Experts of a small language model: a variant of Muon for the experts.
Below are experts of layer 5 (counted from 0) of a mixture-of-experts language model. Rows are named router (the router's row for the expert), down (a neuron's output weights, with its number) and show model dimensions 128-191. Each number is 128 + 24 x the weight over its row's rms, rounded and kept within 0 to 255. Numbers have three digits each.
After each expert's rows: "comes before" lists some tokens at least twice as common just after its tokens as in all text. This comes from a sample of Wikipedia text that the model never trained on. Tokens count by the router's weight.

# expert 22
router:163177114094121127134115076126094088160115084096170119170124093126133111146109123124125151092165088160154153085163150155151143115132135169123106120122105109193160153120114122123195141166099125
down0:120169108075120146098126145133054123107096117117116129144132134140147106123129147140124111135101101124146165115132105151136131151129131133112129156101148102145146184133143139143140128140110110
down1:115132169122113108183134129118054111117172162061090098082137109137099085132156127172133130087101091133139138161124161111095101123110130118143121131152157141115112092129150164103158151120082113
down2:142085146146134074067073157109144131148146127106106184098136136124133132148148099117121128106142124141093123159121149137112115163130112121119152125088131118127139127155140137147126130116158123
down3:135160166134114194124166108067119151156108120162133138132111113121166118147153112155120138157129153130133133167152155116112096125106077089129157145126101126129168129064148136162124114108107109
down4:115105121108120114134134129127124144112088146129112152174184169131147138073118114105133110126090190153113155081091115128146132099105132116142119112167142124126108119163126123138097169135117129
down5:124134129163124094113160156106137115088105145130113126132139149102177123109106152093178118126147148114147166124131149133118133114139178130150126131124158114128126114123160133128123110149122101
down6:111109125156135118153159111121120098106089137111131079117134123125125137133122164079171131122144125148168134141140127170100121097155098131137140148139155126117145131097170142166125112115110153
down7:135132116130132084144101127115127165131132100138135159103118132141120136136142113115119130093145127134121139113138131061137132163152122118121135128131111102093070122158122125140111140097119126
down8:128129123118166102128134107112102142095160123171117156151120113135146166168143067129089157161089107144111151155151121115114127147136131114133075153102110113150169142142150146114122133147099102
down9:098132121139119129101104126125164151179119130154107148136114142110118169144091112153131152107120108123096201131149130140124140175133103106123076111092122131107124119110148136102112097133140114
down10:146105147143154138133123155084119132123086128143178154162119116166159132150146111180142177094115135177138135196129141095115126097177102145153154108089146119117140145106161122108182158151174094
down11:097087120114145102129093143115135163109135153139130137077120132107158148084113112125149099154143152121111107145144140110149122177174142144150159102145139132103171135122157121130176146148151145
down12:121141158100152125108095105096132117171163129084136153155128156128134112152110147104103159095162089179148109155181129110139104097104118067108095110122110117145157106135131117146159131106111104
down13:149124156117129149109150150153131151126119132142090108107116147165126119087089088148194149131139111144115137144119103120124132128062106124123148051151128177106119150143089128153139154124135108
down14:117145162150092132126153139115107148122108144121097094111160109109137116152147140116096127120113146125152149138097121118181113123104120143122116143127173126104156078086124139105130122134156147
comes before: "\n", ",", " The", ".", " He", " In"

# expert 4
router:106108133108101134140121102087122130135149155112126134113146138146152161132092137109117117131135157164131133102132110115117143162155114128127106115098115134136107135099225116140120141096099131
down0:207093138128138187112104133148102116104123119156116100140134148086126132110107121081169120165171131130065186145110133088104083146146158081139138113105088116108125099084122083125116100135125150
down1:124121110144121149131144091096129120089169105162170109161107135136151123130110138132081153104147137175132087130106138140108130116096139138105107130120067119169145162090133102132132114152098149
down2:136120137175176103148124143077159140107137115142167094124113145108129137116138098164135077126115127088123144133112106155138125131141150156099151133133122164137144137171126135099167113133092108
down3:119136126151142105086113146144100140129098114150158124099150107123113082105141153117159132175141088134141116188153106156104100109083129157160111122136120157158154141141122095106078119180096148
down4:138142146090141090131144114110173134149123124132112091141129095174132099116133121107105122099104147106098147179124153095158079147175112100131091149119142161121152082134159139170135174084125150
down5:157147109100108135150160166108090101123105153113091142143119113099166153120088134121133113115107135164109120109147116146145129151113127120147117099158106119132101113081102082129133120120173153
down6:123107112137098072129108090156121164135106171142187125125141116132159148107060125148153143160118121100157148156133114124117121131114162115133121125144113104099073150071146097153158118139111114
down7:145102108131105102115110115120123120107103145135174116134111165119128143147155111130142140092162109134141138143155136143146166190131138116106112143156161139111145128173136145113122146123164105
down8:117170151094155106114095109156117173129141111133094171092168103092131113121146180119130116099116133155139142084134114085173118153105151142119155128125140129133120118108145131159148120067119154
down9:138107156134111119135163120128163157115136111117127130160118099142126060151174131111136154147127121120101137163092145114138127155116126126107159149139148115095108099118147105138162131145169182
down10:103156140157130121138191078135163146155098133113096151154117149163100199124132124140135096133128154122148116069149111104111144111131111157123126160089145110098132126103111145112148106137137157
down11:143144159112132175110118112098122127156100096144159132108192153090164094155125129104159145149147108141104154135153139088117111141139117098124139136139101138095144123152177115121078140131129118
down12:088099095093117113102108140089112146114137179149079102121144120152129111119158077149174091144145145138159120139112154094119111110138143135139168119151097164088146155131119143109119103141120151
down13:112146161149119146116165117082165093135118157103145111132119107079135138157167165137151154193139125113107135078146112094144150150114128119138142175114117123114134127117158127085128125106120075
down14:095113131141133109166149110096139111120101105099118124104097160112187132132109127145116090138118075121134105144138124113128162130147174175144100121088138186118137069118134153108167089100131182
comes before: " |", ";", " 0", "th", " km", " m"

# expert 21
router:169098148164149176146120173121116144164147138104120066137118096115110165097147123113154093125124174134136078152106132140139151116107162105119143166149172102102105106128146135122078139116119137
down0:116113165112115129113113132103135125128130117126096124129128143115095131161139142115148109126137154122118123103119179128122088122099128131143132139132133089117117144099074098115158100101138104
down1:186118121127141145126114145140134155133138155099138090096108162157152125150147133097130106122115084116150122107172099117141108127125076119112150126092133137090113102151113110175169121119143162
down2:094125155098151136133142121119104157130164107157093166207149139127145121120134134145085139118193144176131135112144130125141152123128149120185122126134127141124162123099173140162127115153147105
down3:136118088124109112098133128109104137109123117190156130143161141088172126151118105134164124127143130092134144188118120153125109137134149125091132172093138162142156113121152160164118110106135108
down4:128143094145117155135097095093089160118118117154098143140131113159120194108103083130149155098117152087081134119114162085151117173131091132121123082102142125147155175114105118107126124185119077
down5:131156098112140134114104137132143106068112141102115118123154109116109123138163208110122072146140134128112112134154133124102127173099151111124126113076134149138117105079158105136130119130144098
down6:135139120121126141132128147109107179132096134101167127129131127140120093151116149174113148135152132086122134087146144150154118097102082098131144169128113107116119139127127118122142137121164085
down7:144097125144097108113144160161113163140143103147120126117122140121141135123160129133109148114144115120149124115137123147109151142195134112087116133114101169140151131139105153133117126108178116
down8:139116141108119141144111167129100124187143175096126142122136150151110137144103128112168112135128114103090125144135137100148116149174108130173114135119151158128154128121116153148162131137100140
down9:159139127108170087126134118113120067078148102179144143125147145105139138134083131131118135111118146163109112106136110171145124125143142102128167108140161134127146151140191118158117176156152126
down10:190152146135135133116123103119119169121119115120135115079137144154126124107121151111131126135138082135092140114185127121116118151099162105098150139102131126126145128172113124160155139131082093
down11:124157155123134118155116153092099157088134153125127150107124121165102077173135137136100146152126121141147130117118095129157123088123126089070089111123146129118152168146160118105149154094175121
down12:162119129156127127120105092103173129094135111100167113119163133137140121105121124159142133116116132108135128108143072151141136100118101135141075118107136164149107126108164134070105150103154129
down13:117089134129100124159153122116106087129151131114123114095094138151121116126160119112161132165134160163110143118136110134081108187169141126120157114118125141086185073137090148155096136147113147
down14:088114135138164158150151129095117100201115093128134166153126141132136097155117166104155164117136155140093142109120123183122118117148129120074139112103103129129132120121095097104127148123134156
comes before: " of", ".", ",", " was", " is", "'"

# expert 17
router:113102090115147117152119114157168122132073097130139111138143121160093130140148157123101153211148111105116134144121095098156064119124128124114087102130123142142118122134099141159164107150170111
down0:123203154113139128076164141092114136102103113117121122098116100126144150109163149147138152128152144112118152126107114116116120110122155125160127116148164120157114120084147134164088167110128166
down1:117117140114105131128115149132165168140122135173123131137112142098167135152113123129130119132101087174134145135111113123124106111139150135149122146131106113119099126073159122152130092131152131
down2:124147128146111148120097155115102107160143121143093131154143165147089090115123122120124061098106164123140120119107141136137154136152177123160157095161111133133127134125138126143080111166138093
down3:098095113122140152134151132142134129176117138085149136148105135140135145084119122124133179135100107122147112096117116105113099111141086136154114151132141147127114108091127140106139128093122140
down4:101116145127124095143089126152135151101104105110154147177161123129121100092140140160145133112150149135132139097071126165147143130087167095126114160095109110106114142136107144111156165126148117
down5:133086138144131100102184114159124130163116147158113135167153134158163131117114087109152107090163106150083175101114136125082138165111124131097127098126128098123096144132129116133167122125136119
down6:154110124085114140153116137127125095113075128119159107095156093112101154136163160122155123145064134111130150085162174171111092083111129103158162126115139105122153140081136173133116115123113118
down7:122132152119118117117121131161125157150115089119132114115132111112157106153148137123152110114119157126076171087146139108119140144170146108139123140133154131126185099130125164143108132120127114
down8:183141118111105110118125099086164150094110156160158104135164140095088097081130112117125129127103085108129105108128134120151111076112158129139147098136186146150167175147120098190154109121144127
down9:103100105131126126159142155158178145150135121152113138141132145144088102113118165095139156099117097104144130102075095134133156122120137127124081134124169103125134160145109081135103128143096157
down10:137130120105122119094147093102094091131155098149082144184128115161099093143105154104132154176153111165165120115155161165130118119106104139127139179124163116130158128127127111117106113132139140
down11:155158118122080111106122128168138137126122126117102140134130167110148073098146062118122116098165136113122122146088160136104144138125086097099136150116157151142130153134116132150134126125104111
down12:118151149164119144131117160120115133112191109125127153101086124113088170126109094153135120144065127124134138114113075170133129095116116095088124132173115134130133128095144074156112091111159139
down13:139150118107124140102130095113133119152108140127122157110122160174113125126101138119163158116140175121085135126066140115123145144105156099086159096140117123112128164095115097167150158151104120
down14:120146136111127082169125150153184122121096150075127135158142125167144126167108109105127087130130152143191093135131140107116159085133133125125127089075182149107121102128148112140121117113123115
comes before: " by", " a", " to", " in", " the", " on"

# expert 27
router:163110132108125125071106113096126119092112143150122115138149131134132119144129152154127154149112108134110155138139122133096149128111101135142134151112140039147132115155137131132188093116140141
down0:149133132142102130153115133118105118117144130088096170099187111143056132106141145119128104083119098123125112145163120119096128151140142089086126123147091094137104109136141197118151123115126097
down1:104140127114138134143112143140124162156171094147112092122124142122158140151126114137141141126139152112113128085125155142144150109165104124124158147136122159104161147142100126130143149080119136
down2:187171144143103149135150091124120127114146151122146119110103101163152108130130144079104125124122132118101095115154113112150144115103108137125132121113131102134185148129127093111124134122130116
down3:166103081148109104135143108100153103149101150131151118110157110145130147185127174128096153079117107134103169130080146125109152170129126140144154179152167103155156136092117155140149104109126130
down4:150108124171141126153145127096118120132143124107083114130124104125131104175137139166101184078129181157113131134152157180115144084148144153141142100117169136121130108078156098121113162104146096
down5:133180144178097125162144114129157126128151169113133097136083137132165127128144105100103124149140120137127149116150149098131148146177099131155089124118120140093192157120144140115092119165125123
down6:166146093123091125140113145109110107082124132129158133119133156096158148134091089149115108113132086160115108133126099163112110120098151145119117149130172117141134101129081161122148152140170144
down7:128160116139127128129144157135119134134117154172088099100125127168126125166130136077135139140124132101136140095146129103128130114112125120171130087139117149132137152102142146106172146122114107
down8:125164166112114117115168117133151164108129105098107126143174147141137091192210125113122160134180157115111151156130078145128149122148156112135128122118140134169109093129085133107139135169137089
down9:093139132127080132107095163124104134126130137094149151113131126129150124135080133107155107138088156137098177181122124160146182166113098153126112133166153117163128128080080109128143116108150174
down10:100135122123143120119122143134140100151134096129073105143136111113100143130154100188118121140142160130101142133093146129091126119126125169150134141120120116151155159149106123153127143147148119
down11:101131133175152134144136146121149113098136169140127166144125141149105131130129165097136148157121140122100108076162094096124119128115134142158155125104156126086115142098100133111168117159128114
down12:109119131122093137127072116119157138117084153194160115087114148152128172130133134158170178138150114154174138146133141102130123125125133105141145107084101165121127134096151118111130107128119139
down13:186095123130121147130130161155112120116074156111113163143118120136127135141139148118132124082101131139146121101136142141172120127139144116135147133128091140115162113157137161073074136152128110
down14:110157147130109151090149115083121124126135143124097105082146172147132119103124148098119145104105126145134128122120112151124099136114114082135131102150169088153094138127149139118130144105145126
comes before: ",", ".", " of", "s", "\"", " ("

# expert 30
router:117102156164120180140132117101086095143095103127138130104190137101119102110121123181114119131171137123142088086161152129139136137138121159086124147183158125143147133147131121192137130121152145
down0:157125136163138076106111131099090141134137144178112147143151130089135128170157136126092137137105117138110131152118134153117112109149136105147120139122075136111106078114164155114141125147124145
down1:126090118173121132111112119091111115134146146141143149164133095111152126167142177141169142123136159145123155116125134148139127134150156152127164132054151150182111124119123164159157121149075133
down2:102133119102142161132137157142104117108115135159124138085133102098075123078118079117162079144143111129139144125158082144111114128113148096150112137162134105138137158158101121122096153165135090
down3:166112135127117116120112140168133127125117148104119149117139092114146122142145139153155090148119130124151088178127127155087090126156129120110101145160142155108107098060138115129123145151152131
down4:185107175113149100139140091124083137119129144170108104139130076122123109118119155124131123107122143131180122136146124111105098081104125087117138122108148124087133154142124122149139141115151153
down5:111112120138094153145130149186144117078116131092114169166090100105055160133099173163075133140144126163128171166118120091107146133099118141138073170122106118095128152146159112128089131102140157
down6:112145113125094154127131141082123155136095137168126108091114118106112140145123113133123132151113140136137109137097134120126111108156149128112133113141149137144101104167164156150134186081071096
down7:121106127104105145148184167123125112124118136164121108141162125150091107165136151128092159134169110126132126142146105089095101098156108114122138136141094112179177141156130158117151178131144106
down8:149115167107117160112179135123114136115086097145144144124122143180111105115088116116122119132149066150171162132140133086108088113152111130082131105150150130160089111115149156104112146130132110
down9:154136128112120132160117098119148137139079166147138167109146136157092119159120093113162139170091125165116141065131121096117107085083115130158155135132127168128166145135130147109145128105089140
down10:101127121119141131127125109117123095121130087161100113126137164146082153100140131138099132121107095178145132103110122083132103104112139135136150118160121136114190099140099123121146099115145116
down11:149128139133158104108161149144129157111145125142123121138162178144160169111101120105176128121118106123163134164089168149127143134084174131160127095143115148128122123157122160116097095104064142
down12:161122113142119169099127096091110135095152112139109131138098123114100110108184159088169142120103125091155136147121129148129155137069147124114126136142089111166152102077098179108110137129119131
down13:152126127093151101126160099096098139109121150098097136179109155137105142130134125122133122131099111088128116136096126152170145117140141174105119163136093096147133121090106143118103122138122064
down14:126133134150104122127134113143126134119110142145148080166130131114129105171152127084104118149136126135139116122126129127135161144142084128124058124143130121131122131155133146108118138127131142
comes before: "\n", " ", " 0", " —", " 1", " 2"

# expert 3
router:126131139101089096117130160115121087125116125147151112165125131099145054118125098113154103099131167124149130127149107137140101145157070148086104121152155124114142123106123140146114161145111100
down0:145126140130133134133151121105184172122122155108084124137162121182097134140108143132098135105157113170115130114084129116136166143136077112151135131127131158172127071135166137116146130165149114
down1:154074114159137120080117092153159147108138149127114108151140121148127090128124147126105138121086115085178138119088122107099150109100178152146147159126159115134150138088120126137133131125110134
down2:099160173087127155111134138151094133109133124113148154122119174114151130169176115142117131124161097134151154121151119080160146139133143118150143115109121106151137118119146116134137114150127139
down3:133148115085172081132141142121125132144128105121121121092116105062156169142153161118156163090091113115163146084130142132115131163128126137128139138099131099162121139178112124081107139113127119
down4:121121138108130144136152125131105134127119144162127137165139126105113100089084125080115131136124108141124095153099102120143142162171161176135137138155096178054104163109133127116134121083103134
down5:123095170165151127160105108129141145134112112106172107122132099132127140125145144119109141104120133082135104128077144145156126118139085123195123138160121153127092117109117109102067115117135142
down6:121114168137151139128124134120118108121111160146143102151139132099137108127137111147127150092104112128109158138120122122116103140102141094107112104189101096155108135137091124116133177132158131
down7:134097078101107138111163186148138127134136142151113138162130141139098126102127154098093127115125108097129132117118144121125140116135117126143141122139151111116116130114105120102093155143125107
down8:099141145103112098140115080124106104167132142137132113108097130125173146137108121163099123135132182141129152153133090137157114154108173156145106143126154130150105111129094127108136144136151150
down9:085105103119088102130148152093088118135139128125148148100087101161165142142130135121118105090139115152101140136131137131146161142179134085175137129094134114158109124162110129080158158146136119
down10:128162140111141140145141163132106156146123106081138161106149181187118127124100117131147134153101139094155151123099136132081102168117133116157129125147092138140108121143086152109169113116110133
down11:121112137128120111115079096129160130110124165142108126126174122145112153129104097163112098153122117140143110147140152159110161138152146100109110158088105128145119169128100135131091124098156109
down12:159135138154135137137142183143160121133157136143114133107115153104103110136094134103136113123135152135097110139117177118159133121128154116114074073132100131128144134156106158137164111088132142
down13:152133115140155120164130127095092118151145131106157098103103106064125151090103132152093115149143150096115103133134195072148102168141096143121116176071107154062138146116136083134124137101103123
down14:165142118130133149116105131123137153135142101057127166128125145104153079128101104156120142058143168168143116161118129128138112148128099106109126113132131197150113165115101105146100089130159119
comes before: " of", " in", " to", ".", " by", " for"

# expert 9
router:131124129138140137127119098180103139074143074149172104144124120162115163133172093198100086165124103120119077151126159112120161126124139106142161142100088160125149134107167131120095097160095148
down0:153156108145141130142105074124118104142129111160143102147137094158157148125129130114144137111065110133137152134118050114207114139087099148090136130134102130136097145125125108117138133144142118
down1:152092091109134148188136124156079111138099123185128129135146106139116110118144100139160168148142119129140133109123134159114075135173177140118082125123123170118159159158111135142153106112116099
down2:150093119122147173093146139116112164120151128132157149141114147120134158133126141073158137140139156173118107127087178162145139144164139125147150089113155120152120092150168144079100109117146111
down3:165091120145155137156098108142135119094128128158131120164145142072158137143150089134153127125119150102098129120184088082110157170140144125116151149133121134131100133150121143109194130105115118
down4:153144142103144108137102164171143132137145112177133153172142142117183140114118085114142121096132116086099164160138137113125133113052118123089176174127150101131092124120119109091135146126097156
down5:143129163141124136122142140132139186118125108140130092125129107140127142116118100118121092099105083128145177127125158159147095145095150123164118117171105162145109111110081113146138130117140099
down6:137094080108185129156118113149149111087081105110098173122166145108166158134062128131150125112125133128143142123102157104148131162137089128127148140180143147110180138087107180142138121101124122
down7:096150105088153153098154086130126190111104132159095106108113082143139125178102128132117146125140130159157150123113130161107112137131092106151129181154149098103161133132088164162079098128139122
down8:148141139137119145132081078165111144146103138134162153119151115136128157122086115166168143097129136091144132144103113108141128115169131116125122141118171107123084148103114134125136121107125123
down9:138149130159127140176158107124122108075133137165125117147126124122101108127138106062135136115142100123134128108136114136122157112101141130174150127129166115127086118097134149184122136143157110
down10:114124168076129146130138148141153120112129086107157080131166130116144114104112114148121145124063156112116136167125151128151122112174116129148151138181114083109163131101107135105138155186156123
down11:158127099117122093100133100125115165118118096148125149136178131099134119117147092121105092153167192121135115129092133133137116127123085118133070198158107117112128140174119141130110162100126154
down12:094145155124181151166139124161117140114116130135111148146109154148169118113164071134110117170140140134108133122136116152157120132143118113089111123162107110120104104134116164133120122169102120
down13:147128131127106154119137110107138145163143079115147178129117122130148114160128165100138120114134134131112150143105102126142135133133113115138177128110131083156098145142121142122176116140126154
down14:132083139133137125139099109092151130103087171074152134138105153146115138148117127101124154082095118145096134129144127150149139119106139097170138113193100118159146118141110127138118152164115122
comes before: " the", " a", " his", " its", " this", " an"

# expert 25
router:137141114157136078165122111098151094156127108135111161162106119125114134164114093099140099187097134124103143128096149158101171063102146117137094093143117140086110144178152101068061152103131137
down0:125091100142114129124123142149126161113113163111134124106167128126156113166081123112110145137054091088171167122145158119135131142146164156123103124112160130101127118128151102159113172136106134
down1:102113123146153126130124139148101174131147149089157119122114136134141121138120105083104113125149161146130095100102113151175097083129133091131141167148103103088157075146096125081133134113154132
down2:115131138142096125187125098127133108155134155074118105098086097136101182104104169141156121149114137133151113115106106139145121120147110110119137094111112141111101153140121140159127137124153150
down3:108121134104142131173118145135118125129084105186108148133121124089121155147121117131183158154132168137129098137096123145099106136085160099167130089100159137121137153165134138120119096127129144
down4:129144146163114100122085095096142106129146108141122127128175147133141161086090122114083122141079111164126130112119171154165106108143145107124154061117102114136153099154169130106107115145119149
down5:123144157113088150084155130134156115172114151142125093139187097109110131091092136103177071124126159134139130131145149113141147139121152119155129142091122128163160128120142106116102144146123120
down6:088121155123101160146114094137121160136149172147134134095136112093156110149171121099090156141104138108117123155132112127134142167184115146162112132116054107114123182130111165128114097126123093
down7:137136131161117143148144136079090128100130099111103159151095147129146114099137118117127159176127157095130127128116146112150110183124105158112124137148095137124138123112133162124143122121158116
down8:145119095127186111113111192117211127135159097135127111103105125108145146140109129134148121096122140116111126167166138106141109148134123134174141102101120119139148178119150131138117075120134112
down9:094097161107168065102162145091136124153153113192136124098142162156138115112088150137121143114154115116173135155137106156132151112112135083108157092110151115103155105130083168106167139123150109
down10:138112150152175137104153085092126153142131095095107148121109181139115156106107094088082108137124119143113151139141116109139150154134110127106204136134135151100158110114109153108156136085081163
down11:120118086130166146130154129205182112092150138129117107138141131127119138116149119123103128132150108113154127135169116107073126123147153116092119162127107109097096137139108088152120148148076133
down12:099166122090118121176142160109143162070089112160073122144147113135098152124143140126131117139152162142145146160141145182143148104145110107104118156133139088110184170108126121120127166150148096
down13:113117122130126138146131103137128139093152113107126076147129087113102108088124132100097096108176126149178113114109166104140128109124103146137133155101096155125115135127123135141128096082149128
down14:141125156113088148167131165118127161111069136118088108132088179115129095095114107133139149157171148113095143107164129123123127145121153106149149134151163103138180121110182100116120131128121098
comes before: "==", "\n", "|", "===", "The", " he"

# expert 11
router:106106086159121089135132112115181157146091141107105158157115134127113147130118157102138154127093111133143149131139136130152128148171141167124140157101117102119121126120135137144110110068125118
down0:149146122125137140131084088155122131118101159125086160111078168137104150148110104110152168139142116147128115153143095114169140099126091171146151132127143119126096122164164113149133153148125102
down1:115117109149121121158123123082140113134119168108152122153141130133155110136142112130108123143104111143144115137113124130108186117105178109152136132144103106137165121084147106076109135135115151
down2:145112120121143178149155158114150105147123131095086134105093134165144136123133151135082133139134152129092101139186148113109143116116132075155110112147129108146155138090115094113131125135145097
down3:107121122152082130134114107098179149146117149166098139122135125104140124143185101135119129090117146138144126103110111124152148140148150156083121115132162159154138150128143158163127122131130124
down4:109105068097159107126160099134138167176147107112149144149093182125199101132154121114142127142115123136117137135142153104103102127151068133103121161135167118133135125135137095153108126122158089
down5:145124131080075097125110116157123133121172077138106142163158126139134170108145118189110100146148140093147140120127137138133130149155137143127101157129105115090114144122152174137125114130137112
down6:131138151128110125171119140086104157091154063159093100111179152148147129176162103083114105132116108124147107155137180131149128125103152138126171125117165099066153110154118175133137129149137155
down7:099107074110107119156110121098145097160108120124138141095129117143101147114131142129126099129118115160077085142103082153110169146106072145128136145135102147152070099127123114141130103099113104
down8:133143120124128126112112115156108135137159093134158106089149095117149106134135162113140136093111112189128136146073087079130136161129152127089116126146088139138133150131117110138126180151130168
down9:064078163159095121115108171138106119171146132137152138073077109131135150079146116106150136078146124140142166087087124084125126136142141094113148117104143132148132146083137129162132115137099114
down10:146107115068144131146158179126101173190121111125122125092109141143120146134122092143120164137117117140165150112158103142099133075122156128129125128095143197143103129153147120143117150152112095
down11:127103163128098145078120119123127144089122065103156114130107140134148169125114154130131119145109167161122145127097123138109131143117165124150102124127106106115114126130079162154076130163136133
down12:160136126156114077151084087164132103107110154126125117118071154125133087106125147117091149068104135171118161111121128138151100147104134124108137168125137134137122143103141134123116123127099138
down13:081117124128090180121112137163129107112115123115131158126151183105115146150092131146096142113130133125150141121103136099111127125168100128100118147099078155137122111137143152097166141114110114
down14:159106088149146135104145146137140152128088142104139144112125132138148126153131141105164115160132125113119114113106166131130105183110161141119123107107188123106140118134061134160153114119172171
comes before: "|", "s", "S", " is", "The", " The"

# expert 6
router:135137105116143114090122173138110153072154165096139136153159124135163091095075186117066148119187117100181133182114111120129150076130142121132147117104160140123134134118163118134137131129126104
down0:144172154132114198084126133152122095078113122086126187134161123138179127116113114106112100114123102146138127144141157125113158141165166133125139102107157139104130131136133174091094122115156092
down1:153155149120138133115130120118156151160094124125139135122132145121107109116132122159114124087117137107161131142155105099131125139163166119104106097097125130164089157117188108141136096080093116
down2:134118115120144133148139148167168137150128128125117093083122131140126120107096115147115123168087141104121110122134118178137102124107164149113139087135135083109125110058121131104083090146060104
down3:164162140120165135130119111192105099138120134155087165152098103141120118127123151154121151117082154072133127108116114112106145166102127140144131102114125137103112136106108154136131137129106135
down4:107156124125118103131127095157151147111167155135144154115098142130048133145123100077109144148134132096149141140123129129140133120146133118123139127152144151111147145126074122156125160111135117
down5:121118090109111087162142133134088166154123087153144107110144144103088159174092126193123150175105135076166111118140117110143128106115119111181150140127131142132127118133136101118140120102126180
down6:130116176117135131147168159102140149190159104147133127156126078123172114111116129145190105103114162123079111104175143140106080124159112166136143119102135081118122133142174101145131134120122129
down7:162139146132124166113130135097128101141122115116108128147158109122147123129142134105111170121092193158195114155137113132117136138144145126113133145098114184098152138106155090144181149142101090
down8:183122101117122152141145148148154130119080100150129089082135160114125159104098150147115099100154137103150150130140120139134157054116123178120131150094120108133144126105170119151106128176161121
down9:130170117135125081152139158136153133117115126124159131066173113119105113148132148152138084127099165109125141133095175132105164136091116125118141153185140114148135162132105149124163089152108142
down10:128145141132137128100079124085102133142118139115127124155098130139146141102108134108155127138153138147143171123139107123189107147078114107131126162124143098173110129154123126131151155158129129
down11:127177152112142108123075124140131142122144137143154150106123187084172126143128132147086098143152142141141137106113124109127143109107075117146094091130125097121167155149144123131133130130101121
down12:163112118152151105146125163169147094149124103121155150154095072141118114131143131102166175143126127141105126154090099199137141134147135110153138118139120172120098127160106148112153135106170155
down13:152147114114144108105139087125105081126132121110113110119137102121153122147132134078137134139142143154146160109102134143120118149145118147183143133130121128136134156144123085169127078100114135
down14:109090150127125111102139066120132136137128143104120147169130061096104157167114138147119123140138126125116158132160106115145167157127160123105141138123081125134172147107052137136108086111099143
comes before: "\n", "-", "|", "==", "=", "==="

# expert 28
router:134125100142130123117140145109121131113168112138132054129092075145156115137130099112099189079158162137113104121139128141145148139130139098145105142172117054106139112136167130098109142143128124
down0:109142083139118142170092123154165095107135139161124110112145098137098136103095172160114122119146091099117119149104113119116162126108156095123109155162092135125104128108113176156119133125100107
down1:156188163132123108165121134139164108140155215169172143126101125133088102086107115093134089109138131147164146129133124121133126113143131110117148121123126122103110097152128143120106118111141121
down2:140150162139108108155122151154126146098122167089079148129171128127103138087097146129177103105115139125143114144125095117141126076120127096110134112093112139105124137155134123144097110136071183
down3:107133139152185092111123145163126163130123079144113092116134167165117118133133150133125118128157113083108066128086142135108144114121156124148120148133152132137103132171111115154131121099171122
down4:134123146103122101112120142114143178141115137125113140119127097148138098143138158078119108080136110168143125099123141113146178089149139154082133141095104151129105123123122171165122142095124129
down5:091121112079143128169084089168125105116152140111090112123156118142137124158076166178154135131137133107123176120074139133096101073119141096109101200136169118141107121085079131147115138128110102
down6:119100133173108137123164117109112137131110091157148124136094166127112132133121130123117110132162104120135148176129130100120144184118104129107142138132112089156124111123141137151142134085125115
down7:126125124114177157124121106126081146116135101157131105127075136111160133090145129143105129146112113147144159098162160124123117160175110132177106114103135124157130099090131129068126119135120154
down8:112119082176128116106116142112102141110129134132123155128163096114174102154136146088141110117133154107138162113132120124144131198123134130129109136126138111158137148124130174142108144153090137
down9:104128093125174109130112115173108127091101095099152132154126129144111076142127119189112141144158138130094077144121160143169140141137113143139113146144122160115142116079146107178141139125144123
down10:148097114118128081128149120162159141116101164114118157119100153134132176166141117094108094160167113122135111110121113139085157118142112143159147138165153101077134126148154156130099148120141119
down11:115103121166120126099104164090125118148120125111132181142175140140127148116115112122137063176102080144150139130105150138159141137141082113144115138124108140122129144121101130132140138131162123
down12:123145145105088108158077156108159132166146088136145097127104098152126137125114115130139124165129146119124091135131090120105077156134179138121111128125145157128119081143144143126124103119132098
down13:081107112126124121126139112118136170116123102111134158142165138166144120102128094123149169181144098149104101129076152127112130127163154146132119116131125165120140166088175149142161154075122116
down14:134064139114127129141109133091130137106121121098136125140097156105099169132149108111103152096139120103119129131120114164158144138162080120125137172123164169141121138126143121116097168140137161
comes before: " the", " to", " a", " his", " that", " in"